Below are experts of layer 9 (counted from 0) of a mixture-of-experts language model. Rows are named router (the router's row for the expert), gate (a neuron's input weights, with its number), up (a neuron's input weights, with its number), down (a neuron's output weights, with its number) and show model dimensions 0-191. Each number is 500 + 40 x the weight over its row's rms, rounded and kept within 0 to 999. Numbers have three digits each.
Before each expert's rows: a language model's description of what the expert responds to. This comes from a sample of Wikipedia text that the model never trained on.

# expert 18
Description: Word endings and pieces in German or other non-English titles, such as d-er, d-as, d-ie, plus commas and digits in tables.
router:529553513498496523447442506507564542534530502583557495458449565495478498452496551484549471525521536458490536446542499457470574521493538498525479520445474566487530509528481499482496465435468548434467469573522503509423514433455446524525419547458541451492583484501529518539479450466479532440457486496500481541452435548499473437548448497524488552448500556481503444489457490449453534440501529520434473507451537484505441521525592472493509492434423469556545508500520515548463555452494447432548543509464553424512454461481451541486546449509521471552542434484473487465509545498439431460
gate0:537578537498482478504418470527496522501523563454524486547447466542514516529496541400480480544513493492482562531470435451422559476479547473500490466447471497595513611582502389511533495482475486465509426521473461523523484472450484448495460500488598517534498494498515514537474499512478561502494417532517495476542494470497513440546483479488526510468496420448446497537482562539448495472457498553483582503513469472520477498512452494530453497553501512533583523454529422504489494544534516458519527409501507480520419500426422523525501550497534476582463494422510489475505590535495505504
up0:523562475570559515509458500509566494427478446470465503503491529471523508618531592524480499480517542510533491471478432430496514546438522503509500495523517519470467488499443505534552504473531504516479515500488505505477546402496436481465480501571565512458490578434467544477507493486461555554424447525537524509567452481595564452600536493484485507434496439532493489471454475535471470484419474455466510544479535509550507504529462504460467477499526475604527500487499455575474506437491482486466512478506443509501402441556489523455468507562518512453523471505455562485559608493502499506
down0:479485559496437532516573568466424553476480447528444494505589478538465517492512475472478523524495482485543493454415487457528489488563469539532482510541593495506469482486519493426486465456540441480499575542445453507535490506490522482493433554468500489543464522480484475416495558462456541420530497501492550523509549517486569518525494492544504444485437515507534498483502551514440510453487520527508425379502498464557524523486498485439486510519540533507528512585481397508520553545432486496455535457582441506489453585476479544519439533545501500557484516510407439517533556545494534520
gate1:496600545485441529490483541491527556532526516453468561525449536512437494506473607439509488503469520484468533554445390479450506511522514500500552521444419542595503494535432463475435430442462465555519498569464435540506561472500434502450414489437535503475534513478481546557513522558463606491493480501544477485527509502479515500547489489488552485509422466482472509497497520468513569454462517505526489548443482497499509453581485492471465519452557494569548473492537405472427495487555529509531517471491517495534487492496455563476458486544531450476551458450514524535454529552517510495
up1:450476525412530515439510484472537489575545484473432484501556549479500469438449463614588456507486479529435474492498510525521477455533583456482523487502541519450485592519466541502513518437478572526492505441467526503508444597554526542533470445439493559494484483496444515472508494506609528454551481562530520459535518455523455542512457528532504515523501474519440476480483563496577536544458566481554543478456472516506430484450531483521509458464439467481471508535478517475497544565500438460527505504437565557525582487547547472554485467491484516476545517471468426545508475539521521491
down1:493516482493508444408499500453532451513491480549503506515458505435505449520463480457498504513499426522446528475504583547519462474501571469537517575504428513488538529479482526457576480521525588465468528499512531425494528459456445517493519454601549563586494475502515530530551391543520472462494501493488455390458488570474529493574455544458469497473514472506543472499480461529532446566559505473503492515457522555468454498477482438533485484481498504455497489447471602509489494482476445459526456510463591490511564482514574505504437553487535537435468499464510567448493432510557513494
gate2:490504482519502529519446582471459552533512517496588473526516553500458487463540553496441459519460509541496474486485409591478553484451528536517497471520503533460461477496547456537591546500483505509376479507502490478494524527455485525474437492511554494428509514615528515485490501484482502494516512502469551459552540493490495578548567499574443516451559557503505399532452458509569468464565494464540483474516536465505468602518509519498446516438462443496526504477497428442475509449471471521507576483473447530538462507461496542524430526498461481530466531518553471533540577556435505465
up2:431511569521503479534526529463529511562475513509489529490487487564503503543471503449501457539543444416462492518469501554481489466476567553385506523517500496505512497568489476477498479454451429477472508498589496451510477535489470463542457419530560601534467512463468492452414474490501523510521474447532419476455513551464515493503512474549564519528506508491565563518479454529448505464457514523517527534446504628462514451540505484485502446497566476496456533532500577577447483481516465564503445492533557479423492457462478520531463508449555563424533544502454548531571479461520505468
down2:541513539500523479456524540490477503474478507494537499497502567452543481436547488521524511548495465495409430523427521495491435502481462506562476525522490568476507460539516460527580480476564559448507492405587555501532537558517441468509516519491497486507494469488522498500403479470504493557447417454489434473466476529568459503423511552432475552541494497519471556557449486535459506487488492471538461538434534534504398422517509424544456551467456396517516490484459613489527482473476503576455478518496491466522440467506502462502505552499564484533504511488522501409521466514493512546
gate3:504542540488464531556517511508541504467536492487509543451487514479507469547498549466482458548485511456488425498488500511520516514489447469501534520583414425502497628452513483511527444441473416489508522465491466546497496495503487474494557458506554496486557487428405507515489532545515506402489497533496554462499506516511463432537525466614509521565467504461497498433484493495461515502467561562587525428500519466464456521503532527451506485515407484522497559466494512470546509494514519471522576559514542543517516377500526538481523503534481453499436439505521597556548466457476415483
up3:541504530443544546520525491555498606474504514409517500479624521491501467460505547520526474536455521413499492454515456500537478421542423483441514461526486509514483478500437550473489479484507490485543538525459499463468544536517502517475529541491516518485571578398495430506507530457488459501454480461461529419482493506570456539527461475543531445449499509517570509517557482492565462458437547532573469481523482510443488492532446581432442495447444503586516487444505483464521545460564509489481502490506474553528395530556482438491510537509437499530543494486539515547517499483493491568
down3:526478567483509458570514501547537469470541490495540494509625458487470523543471569467557503510473451524455441495434554468548473465549534556488543500532490503471520497529552506493524591530479545500497491443501492523475537509511487578549534527473460427496432480472501463482479506492426425462458511525525503457488512565518548523421496481505521480547504555447546510525556537482572456559480455417497434409457468479544459446486453591520549477543508485502517496530448523433522505510545487492585507588534490483497452526514559530561478554456522429543535505516527435499582477510495483520
gate4:582545565566505499455502530499547461578490502540543536469382546489491505417515554458516484441492535499570533566514530515465487515540555527492487443494450461515478399490558478469510465554526495468335494539454501520534523506462475498486507525452490510495477499523558499486531509454495436489488537532510490542439477592434466506512483455481513586510500540499534485394534489481527533526485417573460511504493519469577548611508523512558509549469482475492455486480512487503513501400548535485480498501526505439465462517501506458530507512458512470525527450451504535518444509514505539507
up4:495535541537490544509487485485498541476469491491495542539482490453565538505465384499573525530523487470408479524498459582522532471494456482577516470524446483604443503452507457593506519503523480464522453512521520492520475525574438561539529541432522485532442418436522543487533508507448441578446519524494492492482519508503566515478480570540442510507504468515500515479450559452442474481441526487472472561526481502474488375476475496518528448515497412483552497415484504480463451533534470514529483518520484466481498418445469411491564494466523449500502583465503455551494471475534535495
down4:533509467503486502591488558535573435455472528545476502498442471512518542560588545438471489490434526495528572477512474474506473547502523441570454455483423496513466486458464503489462474475537512454553489539475565528515497541548542534519488475531563444483534446448521543552494481488540504493614488472512472482533462532532489527555469518498606477464446569527530520472496459489493535596492543493398512493527504541529448421502522485485449442478493515554509539443479480566525462467571461458496529441504524521534530530482476516548538473477572474465557510564509447450528522526425442460
gate5:477493563483512461489490563504464529501460491505524518487403501469482551487464485513547484494539545494503466555506490470508546566496483504453519524553541560437521518594470564483545516512516630553463498452516527534480498476467419556536424431439410405487483463526473465456528462504532448448458450524474513495508510597478499562500498544439448511517558507448483489508549504483432500499485513508430523425466433532543407495511514506486547506455454495445462513533493472567488457589466535443460442492456518491545488501513554585480457488488498440501545518493532507459507477497489520561
up5:483455541523456542493482584502489541497531450511509516497434583498504483487472499456473487516484548448497527486453542497566490465547571486490433407489529581481456566469499481505511474534548497466479534465471466446477514461508513548502531545443415474464515483540475412539558464452519452501528497555480486467456518503590535561531500465508476505512409447552537550486518588513446564523416445524506505538532511505491553507540487473479446459499611545535526515521517488519589558525437544450461532476497479530483432466503496524514587504557451480519562508434566527474510464499463497540
down5:483436518451455532499505467569531553559564485567509489414530522471532462505510483544501503420505425506527463513509567494482437598479544455517425456533493548500470519462410511444549500554548507531515541457545491505470452505505543482518525471476502508508519451493455472544484485467501470565466533531503510492535510477657510517476554511479452555538496487485476440472523430504463491465478528469481480470511459512484485628448475483509449525459541553539515491565488529522502474529464461500473644566490498521497450490470443463440522504526523479521426513504438500446437494478523496465
gate6:455525512461514511469483520524421513451426514517511549451502523524485522469544511502495501458467496524465534483610449498515500517572536531412569516395455481487494503530460473553513468443495419506496506524541479511467548510475503532486489501472507449470484460519519491537442540573556577510531489524523466488499435485442530445455430471499535576562592534500463491399463542543507589469486520509541528473465465572520493527545490504557533551515422543514549508522546510476519527419512476550543604483554466512430508515443501485482562600488496456525505462526470473477499491449456501494
up6:416503495528426553521502411594499575558526496531461572487487484480458489473450502463469507538427471498532511506518496530515554473495556505507485498497500484497460490530548503524544493530435443516459491498508479498495509473512579560489446518444445447533573405525484530503496556532515590404554477506468529486428448480448520459465551448446535492561489515457561544519455519500574501501478501474508492511482420529456458469524466504510555480511457482532440459543495579590498521493537474511575478515536538515487491423513489539547567524551471508485455460502471415475501404506503508433
down6:539499568518481534497408410564425485455475437493517506518530487485494510461527556575440469511436516473496508476459483435462549421531487621480458491559526509551443503460541489504479544486464565491462473486504543494476438493453481480560502517418503545477531476515584554484514512527489445560513520536473503431471496550564505533526459546515525448480486542538552534502476493473436461491488445497460473505532489451489459426435491534473549465523454485518506508531514513516431500488477476525492506494545489570548567527454511494554403455449446507530470450591505490585512534513571457481
gate7:516536471502483508483463520576499520534466483520512479494503502524490479546562594469488465553517495490520514552503484479466526529537556520476513503519474498490465510479514451554537519419507416462477481410455459561426474506489477544514496493384559562558510502504532467541509529525500529457500497530452496458486549416550502461567593460504551495425535459572517538523478576465557446453380521566483513466510508486464512525480502474476460494472501485570549528489504455511495446549482491539457478437529519526496416460537506514387428579578522436542492516471503558533508482524486491471
up7:582489543427522500508514527483476473416419514540516558544493472560487505511469490483509446519567476522536473467541491526511574480534491481449536490467492548489539504488507535491602488519479492498525470430538464507514550526521569529535535503491448419525460460492550509509504433511480513549432504488492544470463489472501514475460537494521568517465510506542429423463537502485502506438521468478487443440564515379436515572515458481552494491484388467462473561515446504596496493519487477495485461445471495472499526473448496456552452518444520497578467567516552514392534517530489560558
down7:580498420447501455533492591612584457542492532509517507499470539481472465471486482480600443422488447507500472557556522493480443581495522550436489501508554577474461445505446568555545484516543491504449450379564519461556535526488485522540443459508522491491472500504546548539470531476501410505487523445510445458460519493513547477440518528520518500452527473513499493517512518467519527443484508533456497492508421544434470519457466472540490465527526482521549554455539500465440407501462552541525523452537489501495531517472513477463572503582461526493493494500479485517488431474461472519
gate8:491470487540462631495477580536486519553529470512519459490449517513438545571456508543482476475463512465507488512531490517465460486535573486485501495443512496502469560479442475481568500487486546535469485531538468533526522503513514570505502498456548459506517395464468510534429499485537532457473573524467520490481512473496577475541578484545497586483480404426509571512586558465478546480465507484450468469514483526518481543571464561411481553400478465481499454478583501458517478520492489488521552448489534487496490467423484591445455523530535506523518452440479532498494489579448506492
up8:496456524540547517595528510502412466461505541565517407437486500506500548473516431496506507493543486579508519501463546482573618540557469556513506550438462458487524540517471489460394534527504470470484511473439461461561526510572419478485523504514538470552494523553485452490457482539494453540529476534494511428525442560524471518472457474482476459504477558519485523456478458532511542489487438523499486412528510482437497561502540444541509482463471509512526503441466450511498549480478501524475520492538517574444522577508466471535494508490478441477536446458530546362493523427516525497
down8:444405496530438576553524533589481507529530494536519488512454431562556525512529562532489547538491476515495569546475482480425499539456427520496517463534473524534524503601471511491534499501438470539487484519506455428511546517486486501473467491481532460489521508457462498495540499555552469560535459450546523486484485470548447543527516475489548545427580533510484604512492478488540462453532564489481536531547507548504532490505435482445491533454541608521512534461493439580550484483476534464475518504513425561554503570481458477582445462518484525519489446441490553429449548479498480515
gate9:418563494550436544563470526513535580502485484519544501496485499488565492501543470526515481533547531450443439479527490430444515542480510480495529546487539544550506534537527504499489520506450540491516459481499526529486475565536462452458401473439555506482544510510434570476471452523507483502473499476505502463475499474484461513528517459458456460405589467488571477521502497428546494492466580498445473611547506567512478451532485482468569522566474483522466508544470534495400487538492481513538442491500508512495502427480545537484506527466517503547508585429485474454515495635424525456
up9:520506447504542525487461470563529473576503448494586509465497513551497485549504486393445470523497498490555559487526498468535494411483506564459535475374501520512540429505476533463461507540521511477507515452474511463595498539470536436466520452502575564546573470491489422546478527468498473496544451543583483535471515535467525444491476500509568491498443538521563540497425515494582523464511479537510478504460499534452458462509553571515458461477462517473492461498450511482518518553480517528450450444497622513451558547483469556438508540555476501472560505498465515438533503521482509524
down9:489496481509560511511472610543540485509536551538508616445526556446538498566487427538446505429544516460433474444535489457476459440505513491530469520515531535467544405487498433490552425519559526472496497460467496478537520433483488490465462489496467525515527423492527508547511469509523539529475451552514495562502474495541563522485486555475554432527490562464539456468534556427555535477484508539473489440443448561529447505504498542490525442421559489462516516559439535475480549534517489539397463515554512531481502541515538494513538453464474479549498531538548475519532526506549557430
gate10:496565501518468545524409518536500409547563483487495506539465518472519521485473520505554526561487513494509482456540481426502512636510530439470484519540523516478493502388410440529570531446532482496536458518551487507467456474496481465554436505512454505523528537449493618548531486520516526440459517557530532515546475482469535411518491504560469474504485461498510497546466491411524446560514566529472480493434533513454532531511492452478535468563451497472471521458472480557470570419493444498541542463508483478490399530446430480447523464511473474476468537555514487528482523494490534497
up10:523506390434448543488485479469557525475546486558417489431408433501460457449475510489505454477507454489532490502464513543542533464508477501526531444438501526535407477491472500484536441499529458502503423531532498551426488494514519536500487515487493547453437542512519399521529490519503480516495488533548470469535495451589481589502511548482503479586523567503482504538517499534498471448456598554466427470477560543559461504481496538428406535423566464512538494498499508440455541547508533465465483454468484502449499529492559522509521544502459534550486509479490453529452537438470462458
down10:553492530547483505522560490485548560512544619459483549485495452508467529521465490468510480511500594471507449542498471514486493424505580515545426476485528565464577502513476458430483515545467489453532536584525521525444443466533417474532436536534502468545542528500501512439496474529510488452499524473513479535477530459519510476497523504459609500506422415524510498555414463455480525474472561517461545445448430541449469472516559533426542539477520524541515481532448578477520549452546426514547585536481490453496586498524465511502476463454508485492533536482462478507536529501485477523
gate11:513489555515500484509542552571464542457505441581524489478579522552460432405461491511585510474573495518526499397506472490521494485524481462513586535499483508507496486546508556488462438536471499511511489553609481474469526497512504506510529443493469550389536529536524507448581479563450517534588480555487436536488450476485475434430496490521533495412508510448482547492501487457428546462491539545478441466503473437529451537519475442517574525500529473558483457546520552548504521477482495507512484534489527483489494565465522509540523510456533438584486471518527518556510561453442505480
up11:543478502446497515511561512482524499498487557502521474448538433491573494492509536454519498589425504486508469532501488485505477520545465481476521438495510470502497432495505484580559567490515481398499434441503487507577467498541450483457412500499506444479539447416485509487516496507546466478527425581533605476456500541475461496575496545548485424495546537529467475518491568531403497462545454519567530481396486534504491424510521479522476540494579531540531503456506479494514543488492503543477515520549428567536483559604510501419438440476481515500464508507486547488483482532501514492
down11:501437507500431547485524552610535504494494540561484470516441532488530525497469482411519573488470449527515478517474483539417480603507506484503460496447494418517565527534483468554491524505502520475449446487503532540514546535416533531512442499533522427516470498460557551457526500468482555522485550492477479484512596483399509510475477493537522517493405519493501472510464484577443450517498533554443514499458485528491572517471567454442508508488503561537469597494443508438523501425460491470558517479463496523524501492540440483526475545476580471527547516528430493408523445494499530502
gate12:479503496542541529602434607526483499520515483487507554520452572507505496483492552439453539542509522478526547487572412477584469441519509482480491488481485573431520500524513555517477511473454544438490505539534516492511458526586482545539503511494545569546534481466537449490568517483519502478484500622483457493447478493512491449515467446488398462510556471463510511499443520504446590500436524495528423468514529515463481527473556452468571476484519540531549516547490399497489500495448413507506497448465507505545465501481453513509536496486478503555548427461441571459513485503458535540
up12:566403458513545527495505467484535507549574536566472488448536431468415494486517442495493496498489487511523462500392436489526569421529550465551428563574498530486472422457470420493389479536546469435537480455544454480486512500515433443521505560544492520504473461494506567531505508505443482506479509465532491491441481441460485580437503499548528496511471558495504524530470523482469572486550518504486464499500570480536500482568505518509526549529571485518443503515441501485519514547531486509406512491517479459529561504526475537491526492472518445452469533488436450515584526443501466451
down12:535508519558459491485568505500496490477490452435523580489474545504516487486515516504500478464527523572490481477510537465527539475500461389424483546492542478448473558579521478509443516459573493403449552512476553543544434508513478505472539602473474568503562488453426540451551544528435567503517553485508450458480515512453511505500444561457478481500416479520490413485490519499501511532513471551600515506524531500540545553458499490469512507507494601504466513501477435436549518470484491535514508459443439476518514488452501574513517517430467466519482501557479415554532498435478477557
gate13:525427544454463522542495498544497503552507536431509436450407553501491429525447524527430568553395479502479538468515507542513500516494549463504518503516528593517478495472520416564493481515469409470453487486520567436498463573524515550524485481512554466490491484585552459509505505522520456508500492494511455512498521531510541528566519508584543532507520536540534492544494477451536503476503527546514460516553443529464519449532510545491482499469437487567524514408483490504453511532433434480560481480425452437578547509557512534523510585488514527453558469510482536401480476500448489549
up13:532519574525548505463491575466501518515486474576498523514527484505510458473517507516560517464506575544479528468451438455544489431489457472497473562478491535479509479497515573481528527460518514559556496452504476449460505523493514442482512518480466540481491470367501522461495556541447471541495549439441549536454404517493438519489448492486443500500447474568473552480570493513506512531467473536558524491480526448514525512495513509535499479495532482378444593592528411461547477486513623491512498534545503475463436454536483458485466468589513434491530472459474522579524509523509504509
down13:538520456473499515496518500479516526479505529510485519501558496546535452471512525538572533446493519538565488546403531529570511573533530502584458445516505504530514429444566530483578462551463481512542544474522486455478463485494497424485499488467476493516532542512521419473527568478435467473441545462499502461447509521442506506572481524491569451465498483547500525489470480510576569411465529502508485523529446500533473512463398525443467480486481479478516507522541505537501477508464476460439497492589492513548505412484559544583551503539475484450549487532501505473568460546549377420
gate14:437542527525501492496496606535601490468487447549491482450454523457465491533500537526516502464501510468500498475537406420501523537513487545429549510458537502510476481414431488429454527560507498487482508531456494481434534453527474558559557553504516514388465456576465555454534471530557549445541479548469495483525474519411506433553487471539500572413466502492573516502569523527445506546534519486438428521549493516446533500530555505536440522546408523525537489449498529502559554460477523510517511514459461553508449458513484520448494463470483535523469484472492527470527492496477491475
up14:546437522515505486488476507502480507497439423483541523522542536489562576496445447510534484543510472448538515494540548543501475558474463540492462504436448451444547496495522520493514459539466533544404520527510471501496429510405498478466511551633460495436457544509489525548544471486528494444517472451537508496498507432540480505481557546504508517476462495495497546500483540505426493631488554482535463528453544507437513532497509459468535498473549472534460517467485520490455533516473521512425518474486468521457507570570494557497497560370580461545489554485444534533521550557542439516
down14:446560481517439530583430445526575548517572535479477536504508494509518512527497367549511478593503495487529480512541463565526434413525506453512545493501444432529558495525494519508443498545478553420485516464530542552439520506516550564469511482595489502573471450520494491535517471471524464495462433548517457472508532473477433442505510539428523502484489445518521434542531483429544486536478528439498502532518558502495430530475491531507486504482527444523459430540490609529546528514449516513538469523498511520442561474524502444459522471521515473471482510459583524439541506496535501493
gate15:511452408486522508476505504516557515536520526412418479462472548498517551515564538509532528565461498483509510451512514422501483509503492408526527530477537555478531404552404481467426437519554471442536448515542513497453514456516453509504459499470512520534482495497579550517447513523507505520415506474478540514516564553445428500576529483436606451523507523475467485577569489453460536541456568531451500488490469487439489486500528499553541526541514529545466509508444465554492543543463460455508513447509484470521464443437455532470555493502553503571520477492492520449538510429474529456
up15:503523533493442585461463529549429431503535525521497521482561518464448442497558530509453547477528469502508500539471461556471494471491508499511532501533507469480411539525507522594512517507476489488431529498484491450512493508470506425440508500484483471492533446528551451499525574455455496481513511560517498501450444467527541495474468467499468522463508503458518495437494528553584504541420423472498477444597536465529474511481526568456529469452485509547595517491449451444487526530541450535583496442480551384565513476579500536450433500469499447487523438488596553458475468541497471488
down15:482517492500527498550472476484523509467478465446549542514422532467511430553496482463478505485506530443498456547485438534491540537448476443527560512528547630447439464476519423489537473569446525479561560496607522505447498428424514456510549541456585463507479463522496499485499443482489487511450512514484525487553494487512453481528489485516483563479480534485513503527546544463599476429541473415508580583547445460510386499539518483530483471478543455533502478518505509476508495576585483488434528535525504481540505486506524549479530513477490490543462469458537489534525453458421498449
gate16:488479485501440532535502514485572481501488490496479509469478492489459480444477525499434502631424468522486487503560439498541557525566543401508508500402515511431473593520498547501459537500546450497480432517499441480438506510548504472509502473472531644493510410496527544566542504521489537481401535501499414535442471475514521458438523462483440486531543505471582493496557497483469499510463580547531464467487530482538511494615551461441515502522478479540470546506542505470478559564444499467512507471491484508482501477501503514539538499488522482539501490507507490427575539463499466477
up16:454604464560489457534549433504492536438467523536456486478553495489455501508472496431467512552451442588442525489505496477548549486469592476479536503516505505558563519506491581516529482488501449557505546531473562489546442473481440514462472495511509507490534514452481536481521471506505520470426428538405510530453520424525474456477467474455432493497494483491531521559528475519556483566507591494560507423509431471458442474478546504442444521512534466498435561478531496419554512548488486534473569537478499509500506462528543507504498489550497507487416568571442450456511546544497444486
down16:456446459506545442480472501485506499474505471514510412394527501523571516486492502488517533490548534548514556523555532458499481454406502521498563458513574497476464467501558568415457533510478547527510536490506574571508433429488475504513507447537526510483533530493504489518432542415586586533466493484552493475475549517564548504514518512467518516450489372484431448497477523528580459496525494553459459488516496488481494453509496547503440500461459466462470504512470530502528523473567489471573469550498514553504556483538569478475475403494492536498426536544435490454539523547540484514
gate17:477525554516511573484486427509477484448530515523487444533451536423484531503483459533539502459490477455507472462540441477491515490489476508484571460449546527459450516560461568501511531487460488517604477542549497558494443502587418509471424467562549412499541475485450495569494440436514504444500522510499523472536449494548521485556548460436569484426557467461475458548471548497423531568495546513477583530518534524455491480528556498562478469425439435561538504543505511514465521563461491466527528482472470502540449487512489449459515429563476534528534504532450467452490492525467512481
up17:579413446496505541488541555545530548469543566518484554468516467508420489451516453506535601505482512520459409487486482506480464561534502482553542531529543552465449510530549458504457461537553471513437486422461529503478516524532519545492541465521498548517446478520537533453530511444515470461548514456533452516471357513497483573500473511506475431507454550501546495471527563466438511494502466542498476583499524454522478451526560483483481528478490546524497569460528486558492498448494534441543539493517442479519525542506560465434567553454535524440433538447511532501451528459441521465
down17:510573581556515426563454421599451497500572557552451525532535488480509501546494525512542493466578584536502471454482534494515522492499498532475564431478551477522506480558464565517535475544459476522498402546536473442555439469502488559578487508502499494524452488526567515537496460476517507496544575478523506490491474498402506521536527486414586467485473501448468449559415473528556500552542513449549529502522506475487527477500556481564482474464430495532512487553520489464534533460529475461521508533544459491492542515487495489417524524531539521518482472480445457470401488548507488454
gate18:502586558515464485479479512504497499501574565509498488472506514433496442476517508530581565580535467554490488526487546510493514512560492589468502413464448505478544508517481508513566481428449481527456511451513541473461556527490491402561471547427556538499481497543487542541519499526473509481478552572491520440446504488527482476489531496489434470476480440441520450464507564525490524506459487566537531449446497521532494447441530464457526531534482480487520509506516515448558433542506542472522503517527544610466407468473546492470576436486481387509537491446447487510511440432504499451
up18:523464672501545364505513524497540495543544489474454525552480464430486453557453473540526504467508419465435475585466546490516462574556508561550514435471495536405534514438489463507539474620461526484472502502524519525536512524437527508508573519520492533475459558562487498544484515508496489435436522523595512479574533515472480487474452539483539521552505506453527516507513478440451452517497482567487583513499535525506530466489481512472539451523494515522523506490424476511453512501511447526499588525503482480501492509485499560558526504443507492465542491495526482503538501446514481481
down18:556464514522419403536466471459518453532560462517427564509480538520517540444521488478492509421516405486507519501503541491477472563508560602559543518439470488476512459480522457505537531490520443487499499447465444487490478515519454527598475430461472472542459415522574588479496543466413503462495562518503528514523562558492498541464527541503447494506488551468479458521510476566522543512505476550550509494496512513461497525506552493450476519501503483465488582493512515581455486523421504518579479475441498521497505498524555529445559477521506418523445447427452479462545466545534456479
gate19:554528535518471548465514465460536492549479444485544444424486502584520510458480485510549542486562512554521448514533462476510438489543446514533538507489512515457525562535538515504559500502466537481510409535476521560437542512547504501472475466539464559503474445529505578532499547450487494525442498596466517437505549579451477525526566525548447445499520523443438415437441641490570493516528531518459445504453486447523453513480524507507488551445521416504487508503444515523492540499463465511537439529468476487508482494470502574526492489569520502492528487542517515454530431476519406470
up19:437542524503436483482482482490478466509499504521536559471501568477485591448408574504560475503442519540511461475523438514490495433506512468490445447552553510475536534562528478489574472440421418495500466487524482544542536494498499505552464455526449556494531444557536487545551501528479481543445456611478526516567508574475495542478547487543483485519436463489537405540531571501432434487440483514507482547479526473509517559528518501542414509454454481498504502572496430497527515544548557498520474474424468462471573485532505535476507431527479476527532456568493503499472440476468494478
down19:529454465448463525441491462536472471527548551459474476562584417543496528464471492557522480525447514534467536465485500463510458412526498409470520453539443509490401460537442555547544502570480521517494434511481530454593353504488527482483560517516455549481510565511486456456489460563512509568509493539473473470544503529500432505555579504534500429530487492495437518528464468513561533538538482551465568534500472517509506504432474498495478548500510501535479587519500453476455523560508466432507534556497504540484481461513523497522539554525470532477475513496495474548490536505401483541
gate20:501527531508433475523480481470477409528565460522507465489438530456488506505575552481535417541539529469502531541572503450453566546547607541467476455462521617517542509532541460535466505474480502485447492493516491499493548545496495491483482545454541487498499512497465512566487516501541455497491518539474493501454510539435460520500525473489481522548489509536511526506493555500546522480464447503473547570506472486508530418551520508480501478465448454534598500470496491543443581564421398535579494483483587572565516478388487500535501424523506496454507508485470461492528472575445506451
up20:501503600441463507470484534491499541498455541513487544554584507480471468565543515562607505474556514493555547512433521455581557513544479455501518496471520493477535450482470521498452529455430546482426512493419507469521510555490493507475459552459555467504506454624493475490466581448452474490506489517524542485379470498489481487505429434452469511499445508514425492519531539541445464468456531510480506554467499465503461515510429473493520512532533506486481536470470423423533514544489443491464552498539514572552447529498520521560509558456528522535515479436489462512549525544511470563
down20:590437471485434636492481488540500548486470506449510533568483508503433525511513489528458447442505504539540554559565472534517539489502563532534555438532447523516474462539449487434516515476502509485508581441535506590520507499454504471558525435570541454511470463478506509536451516534538484513489457526536572481475520490434496539559399538556534504501455507389467462501516470517513471523432469477498557499517458469460498519455486492489521487527474480488435579458492456581407435482450462495513525484448533509537544508492533511509530517569468488488475464529444557455520528474456502515
gate21:488496573499529521506503444505416535534531488531535483494513520512476517524431476438449455558460472539492520524563480500504533480503465520470500514436508497503550506538537582519548513428427499454463530496513519519548505528528445491492530445549532493529553522495502506491446478534470504403500514473494439600615482486510510584487371484613552482552482511557524518542472478453501486479448505466535519560460469494496469481527517490537539474470425443435465569461553527431513445537493433476568552546487512541520445511516471484485505457530467510545518554477447472464496532532508495602
up21:514457471535467587489538459502501567484547470494431505454485498455508520526450556525530535525583464459523558519436544470472475515469486493480426493475477448462495483494524555475545519511485531535493496519491477426483515496518531511522545488503428540544467545532593572464504462478458603483488522502465443509529507432488601479453483404467414489585476453507502514515497490507561494530524509463552518446516468474514453509483478550458515528544457462560491480502509423499527453572589476478578547540458462518559581467520493550495408473490556550533428481496529534445482466469532507487
down21:469482519506520456483518467464530476488539571425501511529464501562497470542551442462449483526527466516553520457545521518422432500484557535429555549513451494488467553523458501476519472474483512478435495511566540471463580464455501602534535464608482507505488520509513501530485560517496485496505528520508435463556576502429451480516482546543482504468538476478525377439521502486490471517495538491522463443464499535476530514471532531514553533529474436484418554503483428563519476556568464489413565427487463452455523478541514440474532488474495482502564437527415521450531472468564501499
gate22:495610494422458533540533532532582538483538503471520577517492517487521525512484540491529561495471498475509535564523508494539458578558430532491451489549494456533499541495498518474563520450461492531555532534480451490449535413585511476520441488426531474532521501550533509487496454469527553431482432526515475449533450454517592498520511506471527487445521493463493496458513497507542536462480534508544489554558480472468420486492559456411506475532414480611517527556526536494549546512461396477611500525504542515526531494539506473464447509485441473521493520500511550472501480478528522571
up22:549555553412427435421490486498449501482482528508497599492518523509470546560468476485529525484506551429444435512441448451510501484497490488523479492529515515524477516430483491400516546471539447506492537484518464444542552449583493427497446509448581529526448496411552465511492428449490545505528470534529525506507497470565544567522519473518498442463515459541468444543479569487500497491473525489525474607500499436475497524513454477532469447450525516572591507518477480511466507496546438511537533492572530525540428496472542442508518483434498519497539468523488499518545551572446524512
down22:559467508498582462521555559460446536458489484604462572565436514512437450486452464481500444427460501502490471493571500529595475489538510502481518472455543511504532431542478546549530482446548497441476550476565431586502479518504540569455555469516440548443465454512485518512515468475448488485457524585473509511484553540543503505480563559460442481544512485507478464509505508445468511467544496491469445430476468448499441500489490539535515465490479501524513492512486507438546492472512501475388460560487451491491480485556481561549562563493493518500436427490533562502519567539455507470
gate23:489398492527430469494492472490564516529532521491482476539430467477447453452575508464478515557480553465523442508501564500498510489490512483596465494488518594503511460531396540550494530503468522455415515461444486550449535557519535555518453515534495511473606471493515486557491509529490520485516509419495538494464523503560461429523522495507536572554458533496587483509505502421480539557497461460517469515523544494446385563494550486482473514468508500572512497483542520482503457426507538502511468466386551476490518487483497540535447502528529504467568542525489550536512447441459497456
up23:469494446390494535501531567491513559493499447548495537582531472509490500490433510490502478489508492471466470506449557548518500494502437559417465494566531518550483477490434560446462474509559486468454515517520500537463451468516532427511439503564443477547547485415453484528493445491537511464541550502420498473463596473494496483473530495584486492545478527505544474497455454472511525479463438442520587518468505440492499454567549473565419523517530537497484468538551519475516445471593545497488443466457512533463536503495536522543500560472426554482497487569470503542500435470434491553
down23:487508498456459556500502523555505506421523547462505521492517493463543574451421502457509546448521549522422508519492503528461515497431443518480409568480542484548515441528514531425495492550481559517560522536591515456546520551501478458503472490563448498476502670465542496520525500454526579511495527478532511508524521536419481509511578527452502473565498522450493435531523509531520490523544539513493513522522450531473594446479476523516488467487503469448503489481515504507490483567466506465521386504389533541529498577471499504493516542543473535532452485467473501506550551507443455500